config = dict(
    n_layer=9,
    d_model=224,
    n_experts=128,
    experts_per_token=3,
    d_expert=128,
    d_shared_expert=0,
    activation='swiglu',
    moe_layers=[0, 1, 2, 3, 4, 5, 6, 7, 8],
    router_score='sigmoid',
    normalize_top_k=True,
    routed_scale=1.5,
    balance_loss=0.00299,
    balance_bias=True,
    router_noise=0.05,
    init_std_router=0.0112,
    lr_router=0.000348,
    vocab_size=14511,
    norm='rmsnorm',
    norm_eps=1e-06,
    tie_embeddings=False,
    optimizer='soap_variant',
    lr=0.0167,
    beta1=0.95,
    beta2=0.99,
    grad_clip=1.0,
    batch_tokens=131072,
    seq_len=768,
    train_tokens=697400000,
    steps=5321,
    dataset='wikipedia_en',
)
Below are experts of layer 6 (counted from 0) of a mixture-of-experts language model. Rows are named router (the router's row for the expert), down (a neuron's output weights, with its number) and show model dimensions 112-167. Each number is 500 + 25 x the weight over its row's rms, rounded and kept within 0 to 999. Numbers have three digits each.
After each expert's rows: a language model's description of what the expert responds to. This comes from a sample of Wikipedia text that the model never trained on.

# expert 18
router:525463498527512523521509483492528483489497503438498464466478481519477475544525488513482486540486449518509475446483469465493498501461498518498472514502512543524515529473
down0:502541483542503493460454499448483494501519512501502515511510494497513512499485512502465461510484532494500483501499479425449537522501527498481508488489531543503512512511
down1:551507533476544578524496545504554529514494492439521481500494498459503525458460475498496501510493482487523478489550480502478413484493411517469526541483512521482471501505
down2:496495492471527493520454526458510492497507552511491521519520489444505530502537493494503525480474507513482499509495502492489492534477499504456538539515504510450496513499
down3:494544483528475493496479500478460464525482503456466498509496489509517533500441506524524519514519524472496501503516501498535481499520459501519461476489548483490505521500
down4:545502504525482509496516496496502476547458584509560500532494526496509476553484496503484472555509526493545524472517503501511508521489509502459492527482421512501508499523
down5:522518537445518516528542506479508478450454535500506488488522524446509492522527492528499510499500489509459504501516517508498468545496505484478461492520558492489487495498
down6:504497511490550456513525425497504502496520464469490503500476493557494507501493511490475497482489471571504500499515527454518523505579485516533443481517508486465466487503
down7:489492516499505503530511550531497498448525478505463501500512525549505510485479502511489531460491502518497495498474553491496468523499497508500538518488500501469508500491
down8:594494506481542438518466444500529500537496461514507512499511477500501501481442483501513509515531484476501467497518499509496511491504493494500523494465477500465501496514
It responds to: Word-initial prefix pieces and field labels in infobox or list lines, such as inter, ex, post, re, In office, Disestablished, Binomial.

# expert 39
router:525513534532531525484519495521491530516506503457533495483484485507512440478518496495513501514533458515494510475504460483501512498495567488513465518494490567459531533492
down0:488503496504482498504500496549498502478495537541482513506481563494500514492470501473478530557513475508496516513486483488520467498482571571515475484493480467489495463500
down1:495516471493501514531575492500531451503504516483530499503502486514523563516460509514449464473526533525494525500476525493496523476485494512496540497490544494492466496511
down2:550500498474451538462484500517505478487467486514476494503522525503470466506550486475493493524503533528555474457510561484503491436528479502503493487500463497501488511523
down3:470500558497449473558492478509542522502501506528540490485509478481482494501552500527531528502524537503512530495499513463538509491500506529544511504499448516497472508522
down4:494519473475510523515502503493496489440527515526474499501487570562531500459449491467496511500503502527493519507482519491541493504467474501459494512501497503500527492493
down5:457527506490491517509523498500446516496541487479524498493513498499567519494498532487510492485489501482535467557537477507511500504552474502486506534510484499483533494501
down6:462517499437490505444522513484466495482494501462450501546456478499529457527502460467553414449455504491537506529485543529515494508500485523510484512501449529482522497532
down7:485498511499484481518505494520495503527487541495503468521440469504480515478435449536506493477477500507478504457501442537553498466516532482482504492493476465464522547548
down8:481500441512482488504501531507467486502470536490477523501477503502517464502515474498493438506546510488530489509486518501501525515481516529504498518505524518490491517565
It responds to: Lone capital letters beginning a word, acronym or initialism, such as P in P.R., Puzzle, Pokémon, TJ, OV3, Mordor.

# expert 21
router:543491535456536514455511526505488499533462498470549544502476470480497493499544530481539514523494440519473505494515485509533483489488501513543496517538481510498549495521
down5:497527494493451494481520498484489465529482463472505499475501495504514497477540486507544490485525523534491501528564508519510483537541495482494560473528501491518502520484
down6:501510435500471511537499541490496496576510534492552512477474507545533477506498500505458505505519506477504499457510492529496471526503497513473527473469504525489517496527
down7:508539448503493526501514550522525501500484487509525537485531479497482496437463478466507500507582485485499499506500499503555491492465526501477510479469575460531482513503
down8:535509497511537480508485506497509526458487472476528492480540519509494551501530488482512505521474498532531512497496494544500482501522457505512495500535512514513497501499
down9:411487502497527540503475446483504534486511463496496542528508519515500465525486500499479474545478498532509496478496459489512527520503517529522485493511546512469502499506
down10:496498545455458489470471505497516536479443500476498522519510505496487494518504475500547500513509491488493485521507515505488496542488492518510463442493526500498504513501
down11:527501503424409499473501514505512504497494513503540508525482513484485489525511514490517526477485515533498505533502467484504498453492472500431504524489504478501522488511
down12:494460501491514454448488475509498502501499481515559500481447487493513493538499507491491460502528488490544542489507510481477480500503484469478507423540487494504468493501
down13:470529469490565464499493523481503488520498546518485526529501490473495464499537493494499486501463536469500489540500492494480506544521503496498524497453512485587502510518
It responds to: Final word or word-piece of names of organizations, awards, publications and labels, such as Records, Magazine, Council, Award, Motorsports.

# expert 13
router:500524528515513489476484507544498543469513475429554484477516485508471504497493443507523475483496443506519521513524500509494513490514512546541499527532511487452485537554
down0:475537499522523477531523497514515501523517490505523512507520527470533488497526525484507489480480498501499488533495514508515493479474447503494500491490532518524555528465
down1:465459570498495519502506500530521488526457493526494507519501505469510511492504492531498545554499476462495466533467500490540465503495500460470497496456555531512512523489
down2:496476510474497498500493559540535499544468490510491477452477444536487525479478516531450501518488449490529490498514510504530469501501500566490514444501526528511492507556
down3:557476465492476517536482505459471530506469566528515497505487492497454463460464465504488500491540529507498531512497489515504480526497508487484467487500453530471491539444
down4:515482469477496497503516499527495500483503507515514498513519492466502522495472493523504559421461478521519522541447500517499501469520478490483446484479500462496461497511
down5:508522511458498540468494473489513494515500488526494525534501514522532519524489554482516495504513462436509500491502515513461504494481452483503499477470520468463493513500
down6:473501535457503530516460527515502533500457450453491464488552514503475523472520469465503459530470485513481513501473492534485520503485500461533462508489508526454503544508
down7:523529515509504528503491516462531546508475518483502510529493497503543512525502481430502490467527485476487505478514523492505504494501542495533505421499501486492460557488
down8:506509479545445475512488486523500509497497484484497473497537491487484501455520515497498475512476534476469478457506540489514531473505508490512524450478488493490474459555
It responds to: Ordinal and quantity words after an article, such as one (of), second, third, last, highest, each, debut, often followed by of.

# expert 5
router:506466514532542479495501521506515490486547542475529556449470510507470517452503492519476511533491499521508494494527507510485497518485518514486458515505521519497514553524
down0:493448523497483507526482506497466500507506497518510495487479473529530542480493476507436488538499481500553490474490507482531500486496454449502474492494499519493498536510
down1:501487531492468500470499489501500506557509496512524533508489420495493501499443498496515477502480480543520466499497547509493528530517565520490529520530508491496549569499
down2:476481437499504478504448497489499516491470485524441494504516481531484495500439485498499452502489537513488475465497543496434511523542500441542497488568517486506553501491
down3:500481501482499496495525508485509485501496494491492500502463472490509510483544468461464532505507510507506507495509571476549494487539506502498496494462509485480437530481
down4:530475488500471486542454505529519498506489517479493484526471548494501500513474492443456499505510501452517500530494525473467487502510509510531461524478519504475501524549
down5:480515498507502517593512500509496500509537491474500515513485517485478532494504501486493489506512497507521473500477491517495514503530499482495494567494498497492508500492
down6:503531446474529469508470490479478485488538506507501503509493510525445489527502471514467540503510452500459502505466478499465495499513481506523491468471496507487536472500
down7:493481487486509506487425483481501488528519506501470504515506504438500506519478549500456469502480470450491501509485498498536542505541492507465511496502527450414539518447
down8:500518509503512544501484516529520488505479502479536509481465500510506492500505485505469462524479517553461499527483490515510503511469495511510534500530534498504446501529
It responds to: Short subword pieces inside longer words, often after an initial fragment, such as gr-ap-pling, goss-ip, ste-amp-unk, d-um-per, bas, lim.

# expert 48
router:516481565495526531522503514511516463483514473495471534437475492540496504508538510447510464502477476509466543478527510502484456521485467487471510487520472489506481477493
down5:448589534463487480496500513503511483508479479507462548504491509539501505475459479490520522507489474498525501526500455485506508438488514466535480548540495503532510500559
down6:503497461504505500524535489548507500464538495503481491513569520487548521483489499508485547427510493471503512503487504516530511497498494522501517500496505455486503503479
down7:394530464475479525500479467549536496464484503515519536524498487471510485513500521484538500455495468471506509451496500567505477515459524497539526515513499525512567548486
down8:478514537466479526500488505496553443516525504488495508504447507498477446507512526467499546490510456521532492493467513543513481503499477515476481511502474543509472503466
down9:506517498514510502529493493494499514442521501506456512513558469486504515485500440450487503498505492495476493473413563513529498507492490519526472502500547490451515494534
down10:494508493525479479488449424498504504510504489505497517517523510491520489549511500499453503511509485480515508500523464499556427510491476529462484474521500501480518496501
down11:489483519500488495493519506513444565484507483520487558476524495566510488521498483493487492427480497500506473483534528443488450520508497497500492474511500495462486531490
down12:529502492493471497451538490486496512492499492543496495486536513490485510505516479502446506521502495515511507504491501489472554529464488506516516533495443507459499506513
down13:498475481445503457533542488493510514453465538490538497510488513524519524548517505491500495509503467491485496514506489514492488428526490516473500439495502518487473494511
It responds to: Singular nouns for places, structures and objects after the or a, such as water, building, church, railway, farm, roof.

# expert 62
router:511505489509515522462500550490534475504537530444468505485479516520494521541488514523486532505501451554493501475535505500513504504493491489494507508516476529493534543509
down0:495487522533484482498471480501460498492538498511490502504524499503480528491503477509500456515487514475448461515494493477459500528495573533537514468427524528530509483511
down1:501492505500502436486488488490530481531500441495477512493511556506505543468484502476500513537544470483491472481470475445504502507510471492532516500501503485464526504514
down2:497481495492507502488495530458509505483502501445479494493500467472501556510497520523517488517526501480516486444464533489549470492476501472496485533556510521513465478467
down3:501508481514487492483489508515503501484500498516500528501510498515503495481497509482487509536526442532457462577562453472510571551502536505469502488511487500454498543502
down4:541474502523518510560535472524474523502502540505487469498500505474525529453485510491528497533478521498510516521557558462524500506495492494529516492488450503498539500554
down5:464475531448497606515521562518498508439547506500488483498487548485496527498486478521522483505502459500469492502499503510498507489497483505512499502478501493530501509493
down6:541493469500457513523483522533480504515537499487459447515488486498480495451480481503514497507512510529448496462522531501469483486511499490514505457527497535506519501518
down7:490510501496474476537423541502500466451514476488498535502503515484464482499513539500527500488470533501518535499481504459473517493508479504516476510498504498504513493514
down8:478517543518448499555472503503466503501502498500486438493494471520515512504497442480582435489470512490500509500496466500519503514486531498495511472504517514524502495528
It responds to: Stems of Latin-derived words before suffixes like -ing, -ed, -ation, such as com, recept, mathemat, prov, in-clud-es.

# expert 12
router:536504509512484468498502514538495498460527461452492473495509512495500534472479477487508517527467480475470526487541492505482538526495536486504520475513472476477527551533
down0:500518557449509484552500532479535480454504497497472425543478463472489501495539497467518465493500498498500509494537521524505527505490500511499466474493502505498498493508
down1:487503493512492467500487505506511498563501513472486522480523529523504500532500495562476502501495502541495516504485439493520486494492506521500501498503493489525523500498
down2:483523512449507443546519509504522494466487496436495478558486492476508538508436502485506485502494515492538498501499475474502503511500480560499500505526515502475482471497
down3:531492525484471517454472535480488476508508514502549530509499498509431504515550508516532469456540543535522502515491452492499509482536502506505522500498503501509463514526
down4:506527506520492426540535513503512477484552528495533495499519448473541512499419523514554491486504570506522490535511463501519490496520525502507543486502505458461490492528
down5:497509502511498493513493500515482538529465492506537498509431492482518466514491473495488534482503502436524461455502493505500479497519498432505463501494507573505525522478
down6:467453505507459522501495521495521504503492482498501507458476474518435492498492491534495507507480524522541499534497513475507494489557529534457526579454495472515500482525
down7:504477489479510489533498482528574489504470475498507494516483505505516510498507501463512501470505502512499499488584495503506519521486526524502516461511504492544462522522
down8:491510538520460512555520506538487501449517499507444541478519492471514520509488500516495504485497538500514501481481507499489528509505470523492463503453495490502528529477
It responds to: Prepositions following a verb, adjective or comma, like for, at, with, during, after, between, including set phrases such as for instance, at best.

# expert 63
router:473507520527499527500487517490519507483473471461517491499477508524465479444511539490485480438506478491494524472530477496524507494507545460493509521492504483499506512483
down0:539497500496482536467483484489533529494500485459514518518541577503498520537552508511494511499488459477475479500525472502457431501511492525568543499496507493474489484503
down1:498494486506519494435472509478518493501511498474515489499497500465436505556433568502496507487499474493504566494501554543484500507519497512499502536512500508495492496503
down2:493515480481520511471477509558492509482509497502507510477500496498486511539528489496471542491489483504473546566537511539490497545505482471551529500490520490515544499506
down3:472478488508473545488509550453506473514514519501547482499466524495488499494492525525474515500506522463497517500481492462491507520451503502520490478477492481480450534473
down4:518509531497498499496475472493490483495506489425513495518505488495464502507494500506492481482498561507472489503473502569552497515497527499469527505461474497566497483501
down5:468483500484514479504466501471540491502468524495478482508508498508490452501510491482507499479481498500489482485440517506453499509478525462441462504504529505510444519490
down6:497521499496489450518484486525442483489506465478477462516512514500510500514462472482498496494553493493503512559524532491505568541523509506507471520501497489539506510527
down7:491492516494452496515496493538510480543498469503530502491530512529527514542501492497525513507499525499485518506526468505513499483506527501522443500484547491492406500534
down8:515511511509509502504525497531511469476511504500502510435494504511491522530555476470492497443497467477512506535509490531504501506516472535480494481503439443471454491496
It responds to: Nouns for spans of time and calendar months after a number or article, such as years, months, decade, season, childhood, December.

# expert 0
router:469494563504520513506530506515490536513490461489539481510480513510484461495517507509458491509488455533525492495481516507523535478464524544502478501515500519493506551494
down0:499509502474464513516507479562475556543499509501488480505533488484469500548518499540522495489485519482491495509519503521539504455498482501515537512493538475516541529542
down1:488506498493510553482482478488512505481496521474486473481479483503506523470495500478471498510516517501477499454514498508495487484531494492519479544538537453444500457472
down2:485524517547523429488501527528502560483500510495498469500502471498500508553506490509459552502477465530494522497474493483518520482505484499526501539486501501501538496478
down3:513568506492508511539534506502497497475453504476508507524498537506514507502505481493528507499514548469485560500480502505507515473485482534540465454507505444506517480531
down4:510476519486554414483493504503496464529497552498485457500530497518510498502526491479487481501513479481491484527550477482549520504501457558481483491473515516503496514520
down5:501491487477452468487488475512497467488484481463555527493480498509517505470511514460492476561455541494461514469492534532513508507500505502490456524490478475517507518451
down6:481498439508512554464498496501469471505506477507470478540544466476505492515529511559505481550524512500513496486483496502512476487514525442505478482501471547500487519521
down7:482487550472534500489496527498486504493507536500554501537511502499500493479504531525511479558504497498548509554515519485519502510498465495493504508494501493480485479483
down8:535499478506514502458534462473555477535516489445496488503506503445515592510516533487469504544501522458503512465502515494512463495509501489510516517512517508487559539484
It responds to: Ordinal words and suffixes and nationality or national adjectives before nouns, like 19th century, first, second, German, British, National.

# expert 8
router:513543482466504489477508529502472498513523529501507512467522510503512442445527498503519536503481493550479552521485522447489537542483506540481506509524489515490557501468
down0:488535500492488512472549500538485505487483485451500559455518511482476494478489517494495492501436534512504491469533508522480476520488547499507501510481550469453492484472
down1:460491499484494477492506496506443502502529502548487487499485531458500513543504500532496546491500511508508486487474507546490523509500499496568498482532461509492485496467
down2:500497480491500471475505536486495493488525517548498486502494520500507503530503523558506508490499448503561557494500481533516470486445493497513489517462528498491518490478
down3:492507495471505484539494527521498495511503492527540504497521530489510500470520523502504537512536526505508519513517539463507500503494467533499461478526481539499505496511
down4:510464480512500504468504530512484503505568477519482502555463539535489503511485501500498486510516542469520474505483497528430463501496531535531489495493522502496496547490
down5:534506583499498540496504513534484530477515495494495493493518501547484504501491455509500488521469496509506535476483490440501490551436539496483500519518493464482458499462
down6:517521523516535480486497454494517577496498519480478525501483500453487478530503507508503493506478488492499509495445519485498509498507490502519496485501470508495512457524
down7:481514426503500522498444540520458510503463503528502492484536506504508456514525457465486505503504506535503499463499522544497515498513438486514500488472511498519500519479
down8:511499508469520464483479483470488443513488484506532505495425472489488525514491526542502500469490499525495450514520505456510544474493510469502515616477481477535484502477
It responds to: Spaces, dashes and short header words in Markdown tables for filmographies, election results and sports stats, such as Ref, Pts, ±%, Notes.

# expert 59
router:511511494488501498512474472515479505508472553519492488498446502488534441527495518490487485496483495544522508519504505446464501518523515502508500475486538511517532467502
down0:519470446500546481459490510558501518514560504508535508496555534441497438479458483477500477458505499562514505524508503488489560524500521468507508540480495513435535506518
down1:509498508457513443507542509502533426533510502539499485458499513503499505475469499513523523502504496501455490514522454501492538505468453516518522491514456499464535493499
down2:471497507458434482426461547471487520494483551489501503497497504530506501510503476497498492505471493489486489449487453467446498481446505475521525480519509466512487500505
down3:511519498495487468500478513498500478414503545514492532488493431499519510515505501472478491528517498467516511522520500498477523486535495505513482508534561555479489523501
down4:492506469511473480501451519515481526523483488508540493459489521498496528531464501462520475499453532480500486500491526517479501510568473514521516517502514504492542508510
down5:516485519501436482511501512443525505477480479533546489474539490485513500514487509546470499517534502534440499538514454496477478499485535506493497487504544528475498498496
down6:523499490463502497470515614557509491498449495480527483493528488495457489505469474507477471465443491488496515499500515548460520483500468505512507513489500476523509494505
down7:487505514513489498477454517507499501499478508501500502511486462498520508513530467478481449545504547494487505539471501493484512566501504464525538501492509508550531438500
down8:489502473483499471472502510507498499495496511498510490498500515517492503496490543516502487523490506503511495554445506489532510489492502466535494490508576491491541490537
It responds to: Individual digits within long numbers, especially decimal geographic coordinates and table statistics, such as 84.474-2-5°W and 9-9,720.

# expert 58
router:525520501528529500451537482519510495528488479424552448518513500494485467545490497483485496469503453493509492450511542434507536514526506517505467519510539575479546547474
down0:503556462504500497550441495518488458533506537489497518493507527498499489522456499540502477515498508500496501508510496502496522503486515497514485503512508549482569518510
down1:547462481481497468512492498525545527496507480488503488499487445506498494498485492477507540518504501494504500516494481510534501480482506516492506501495524519502518511498
down2:503459513544524484501490483538500458512505492490526500449478478453480495515501538470500494512504471519490467466523473496514479504485526492562552498515523492516448509488
down3:522508512528456557534503476505483492538478490485522509498502500504472539485500502532537510534478529488502559497478438457546493449479500487548502498531495483469495504528
down4:513476490482499452499506506505533544496481499521499499498512495499506508519500470503491452479501544514504526494524517472469499539531527489500533502503497497507509477455
down5:443518484507492508519508483528518497553497502517461500496474460488511500504476547514473495469480523488509497454486595538499502483546489501528488496516441502483511492487
down6:506486562493499489505488478512473494524467510539482495534498474496504484514453465493512448504512520489537505478506449526498563472496538501510566525502482475506501515545
down7:435508497481459501476487536536488484520511517476525524499560509525483454496497466503533477498502492510522497487487517501490495505552528493500485469560451523490480493488
down8:492505485497515505512510534571487493497511479520540480499510500552478481533480499495468505519482521485511519502524543518506532491460485473480497486517502495504555482513
It responds to: Single capital letters or first pieces starting proper nouns, such as place names, surnames and titles, e.g. C-uttingsville, D-exter, New York.

# expert 14
router:522467499498497517507492462482493511509483489460462513492482505505499472479517513518513525504493507476483499487518553487466487553543517489528475549495532511495550530518
down0:486480490489502528420547483502506497519505497467489518507575470553549478498495493501423529473522509547477507534481482497523504468502464495467481492498487517493552525512
down1:446504497501524500466520524502509508453477478493559492489518497537491536519487485451462480495492508542482508511546484488502458487502524518513524504523508507570525493504
down2:539495519481497513508550505470476455496509508490493514517487464494497550542494524542505450460496512514509496546480479484499502507525442485506507515480521500488480498499
down3:503464515566465494499515485452487495511490497499459506519505508502522500571525478513474516481524506411521495456482550479508516500520502526524492450517496511502463490517
down4:415502567469464512506480492513501514470454476511521521505475499510495481509540485469561498499495513482516508485534526505477504502494532527532499473537512513489507531503
down5:471508487491500493518500495496505496498490506479531507496503474513492501532515523508513520471509485493508490516522529503496466544488538506440487511487500481482488537487
down6:501506530494553507516519512500501481498540501501511506502489471489490489530526460440516512509451539494509501501532437497417498547511506565481462545508501507473501486538
down7:550550500526494504490516473486489491489495493519501496520499511537496512504503513488509499478512512540485476500496504476522474513494498495507466515512580537534468511490
down8:542517511477458511524499498495501490513486541569503511507550514498487505500512506500478497534473494507497553520535453488521496502523527516494485522520539503483483508499
It responds to: Middle word pieces of European, African and other foreign place names and surnames, such as Sen-eg-al, Bo-hem-ia, Kar-vel-as.

# expert 52
router:485503475522545472469521515533514485493545499500539500522538500465512531525531521531575535516518517538539490494459521478491520495493508520505494456507500516466556557523
down0:567479505509509504514494506502513504522526491494528476550500455534477484474479504459493481546508511516497482473496430502508499517473556494494510505492524500489493487499
down1:491501484471500435536502464533500481508499483515500489514493499434507495500506505511503492525500475483471527537486493483524496430450472469509477489482504503503469512454
down2:503478506497508535471446500479497522531503479507500462490496506522448496520493507453502525503471476476510453459526532474486535497478481484496507512479458492441477496499
down3:518501517458500501515487513522398470486536541497513472482479510503517494520501482501493508568449477555490544554496515483496532486478489495505531503485470483504461476520
down4:483527496550519498553504494530532461480529474475538496547519511509491498508501512477563545493509517520504468479503520457471535492492461459522554483501500513505561519500
down5:501524451488463509488490499504522500496504491509466503515530498495539453497498457539523511536495514500513522452498531544500504496571473492484476470514497494484483512510
down6:468458541544444578485499521532494491483503522458476501463472536490507516508496514475479501492493442489504484486486520500486447507503493495526505492498505474501582518531
down7:482442465455518510466492519540484483517531533536481502463495544501478523508498483512490498524476500498493503558476500457503458513531494491500462507460503495511545511523
down8:481514491474514479543528502516505505474508503486546489537482490555539471484500502472499498478503522499492533511560472519552476525460497477445500487499482520496491493500
It responds to: Lone space tokens, mostly in table cells before numbers or empty cells, plus a few word-start pieces like prot, mult, dist.

# expert 24
router:520512547492525499487523472508522484455532515475496501467489515491505464523491505485495556526467472509492543480496531449453494511477500513487488548537530512530528537508
down5:505505469521514517484514525463492492512493533473502538499494492477498521498464511496485543535506496516490480443465498503474462499517495468469486517503534526477503505484
down6:497491499500524484500522526490483500462545490500511517538495531497493501455520504489488454543503512499547471521502535509500471519545497531538495475485500472519543503476
down7:501509500503466498499537476463510490484551504481506502520476496506497489504497510460506504489489497523500498500486536474482480500469506502445491508550485488494487500518
down8:487517520518499499504469474503519506500537455501448500502489514506496536515490484515473543547559503505489469509507461504509523530523509508521532536491474487494473471478
down9:493499496514511490528499516494500499510493494461502501547518499490521519491494497459562497479483505439492528565473491506449529536520518559483505516496497514511463520511
down10:466487488516491499510493509511505513535515501503478494543501503514500510507493504501500454499505499509498536469501500476525500513530476493502539550500474482488529499473
down11:495525502496437498525503536511510423486480495544512520509494473502483518494456550482509502504550485528492494489471472512512503507496500486493461498474432505516500539509
down12:507532454508522492511499485511505478488482483498484476462530501522482477513515489494508498579524517474434529509505524460518535464534509468457511498546551525501498472523
down13:504511474539496496502578483498521454522479491464491491519517515500526486483498507519470442525523466495544538508521506517474465536471500490518511509500499509480499533490
It responds to: Prepositions after passive or motion verbs, often in sports trades and tables, such as to, by, via, against, defeating, alongside.

# expert 30
router:507486551521497481500475491524491559545514487491508519481509553503506438506531508524543526518451493494461555502482487480499506501461490504478536507525544478493478473455
down5:479519496504469490486506450506463502498512499490544467491462500472501498500480515503518510509500507494493476488485503483494500511520476487510500469560522496505489520457
down6:458519519421514502491499488485499489498509517497498495505472497505505559472496499487513516520504508528497529506512522501466541501497511485551518540544514509495493529471
down7:498511498539489493496546500503579525491491499477521501494538481500466487554524520500500487525570519493505498518485472479508471564512524508501433439481503500516558536534
down8:483539522483512464502497487459450509493510494499508458486499538500492538496510438508502465515501477436487521475514447500457499500502515499515494548495492505478523480508
down9:544501501508485507509488527494540522513506515494485521541496508451532522499471500512527512489498529536530466488545541507539472535497482499521501530453480484474508514465
down10:481486514463492446499505501462466486490502493514517485488496471514540518525487511505465499490496508500526544544517501516497516517508490493495537552505480498525503540491
down11:483468483473525501508538503520477526540524520505542516500471507544490506500466504454461465481496496484472492554523500480526520499494442481501533489509499481499534505527
down12:502480455495541483511491502475495495482489522507528493512505514509502485489507501518494507504403480502479453524509467519499462537527508531503467485493488496490482524470
down13:545533456496494470513492512577513553493504494516500507486503498465454450519573510467494482526515499495454476503477519515572527450515523489504491491533476484498526536478
It responds to: Clause-opening words after commas or that, including pronouns, relative pronouns and auxiliaries or not, like who, they, he, would, has.

# expert 15
router:556527473514493436479469482502545500559538501524481451493537477543492458497528503515541551534485510488524485529471496456501503518505474515484511466519483555490528552504
down0:487516525477496490499515430518504488451496502510463522496517518478520546518472539513510492521462512479499468509548525503514498490485512498508498503479460489499511484497
down1:482538468518477488529564550482543486472500489575491535489510487534490506538472479535488497513528523504527571515517497503488521508516523495537473504520493508499498520495
down2:522491528503473519487483504466479492482481479495502467453507491461495514494512494497495522492493501471521523471502481502513514492469501464514428499493539521502436489452
down3:482493444504511493492483489510464527501525506540507494503501483496485499499523457503478468502506494502491465499474492541500514506502514501506552514501523486491529519518
down4:514550578498490531505513492471473495500490503470486499562508490499518508490451471563499477513518509504500470479477497491503517495484519515504481496530500504494487486518
down5:535501517489483486497508529488527535488502507517469499458474480523507530513542447528500507498495503469501475459537508529508484530484492522559578496500567517531488451542
down6:507500523530477527500509468511485503500490527491508489434497489514513525486531501491510448487484495495463499503524492490552509543516518515507496476470489510433492537496
down7:445500485498547481550500473502474513494495494501514501474517444494497570484491503485493485489479481493519487490500502508482473502495504490485464461494527490467554535477
down8:521519486477518462528489512500502487503462498468519507459480485487531522508487530444528521522494485502503476493506509491512485488499502544529439438541523516494498480503
It responds to: Space tokens opening a number cell right after a pipe in sports or results tables; also currency signs $, £, €, Pld.

# expert 6
router:491460496479557497487484499521476498490482451513470479484461515526488472455518543435497500536491514498496471479515488503469524517463542473474540512528498504501489491512
down0:492514489502530491519478514488520508476500498462481519490459516515534497500478507452506482515508502540499487538490493487521530506513499497504535492484488500516454501496
down1:484454475483462516474488536490476514429504500494473487523496463552502484508455454512534464531527487494547499503553502563460501496495472504512502509477499509491483452524
down2:495499519517492501481523493499488404507522501497471505470500490493529501517498528487517496491497504505479519494515493499448485498535496554427484489468545505511511554504
down3:515456455481496498498473500443428506492499493502525473514536494481506480538509514497465487541512512503524494463529466493479495509491500458477516488480480485518481494486
down4:514491463492515487516501527473483499466510510534493505550498505497503501495435493520504485490500464514488504514478517505493521516495530509489502507495517479528502493506
down5:480480491515508458534539477502513525516539497498501533502500482559536465511502478502503524489508498498477532508517543478535524500508505454519497497501487492447539495488
down6:530468454498469533509526535501477441543523484520498507499506503457488505561518501546514505471543498510447517531499542522525473535496456530506425484482496493524496501459
down7:465452470538473458474504458506485497475510514506457497500479537491484532542506494536511535478526505474461472509513520456483486505499514505525501496508491507510506511521
down8:515428491523494493578508513476531515496491522486483502532519502484478533586536501502513510496492493542423497462552472484514482528483495506490567470469514494464493517549
It responds to: Plural nouns and plural suffixes ending a noun phrase, such as people, members, teams, -ers, -ions, -ings, plus Bibliography headings.

# expert 50
router:477471541469499536463508529483481501483491491460520505498475508477486500457497522472463536521523455522502486527507505476470469529486513518540488502505501571494535488497
down5:479477518514447527481488476491498485502506503488477509501509497497496453415507442461511498479484531462503457507541480570568498491493504513541496519489515493491489521502
down6:504512504524517512507509499509517508518494556571502499512507498500535505537513512501524469515523480500523532517504502507500455509471494476491554496493508521545532502521
down7:478500503526512497497517504471514533538487469538501521496548489524530513538513521504496492497488496481525489489481525514489479497494548489533509482498498459514498432531
down8:498507504496479452498571505486501541500516492499496427493469525507499490503476499487482511474492520491472514465500510451472504511520491514515483488497506474479530507507
down9:496495504498508528532504485468517442536537527508471537494501465500479519482493512481493539503494511467453505541485501501557437500518519485462427523533519459507502510472
down10:524529513500502562527499515532534489542510499494554515451504500474500487548493503494516499495511410501512494504482528484497530491509504494460534533491468480511496512466
down11:496507502577554502466482504499498497487496515501499497506443477511489516514488481500498450509432520498475500560512494516480517493471466500501459504521457549473524535503
down12:503498494542539545447501513511505541489498515521515536532499520491517501498521457495504454519476519471503495527525508502507535494543520474493495508529504499485486504503
down13:484511510501563504513493510502486523501477494491481518507492503471451517514486455492500502498499467446490515526496499465453504506512496519487454533523508496522542478487
It responds to: Sports and election nouns like Cup, League, Championship, season, election, medal, often in headings, infoboxes and results tables.

# expert 46
router:498513499535532528505512487484516490494477497524480502483476513489495454469477487538505463461552444498502499514526514461492489525479510505530464498551517493512546527462
down0:441463465506459481504487501500497527517486507509544488509546548558505484480495540496510509505464501495500495491504506500492531496490461474511454510507482493476460504490
down1:509440480512438496505483551487492496459527475433509533524526452510461508511529455492505547479470502524501458503496509518510512493518496493486499545517486500499496506491
down2:512529468520477512528501515514545488543478502492495496544541486504497501490469458480492489502508492499525457486484497473467505474515504488519517489451500504498529475539
down3:484493505556524498538544508474554514508496467491559520448500446510549456504515480502486524498510537467534493508482477505518533522487461508475525506494484488502482504497
down4:469530508484503546472475535510536519523523459489472511477477438531468529506490488481491493466462518517498489517554470467505560472478515501542472451503553496527510505478
down5:500529482505544503537469507492523516497498470539522517500491475496512522475445527506516507480528492503477486485461492486580509495531486490458459537520502489487520421499
down6:495483516495499491507510496513531510486510493494536517477514540486501440501485511556526516499549433507523504439504505491502525498518489493560489466500481506514468461524
down7:520510474526478495486461488597496500458533499503519503501495522476473526497538540429525527524517512493503498445499500500478518478487510500497528513508522521500494477517
down8:532533505493501493488499467491538502603531497514500502512504479521502490516532494509485521507505520486498478528434460504492505515532499531496489507429530467468479519501
It responds to: Prepositions, chiefly in, plus on, from, during and at, that introduce a date, year or place, as in in 1942, during the war.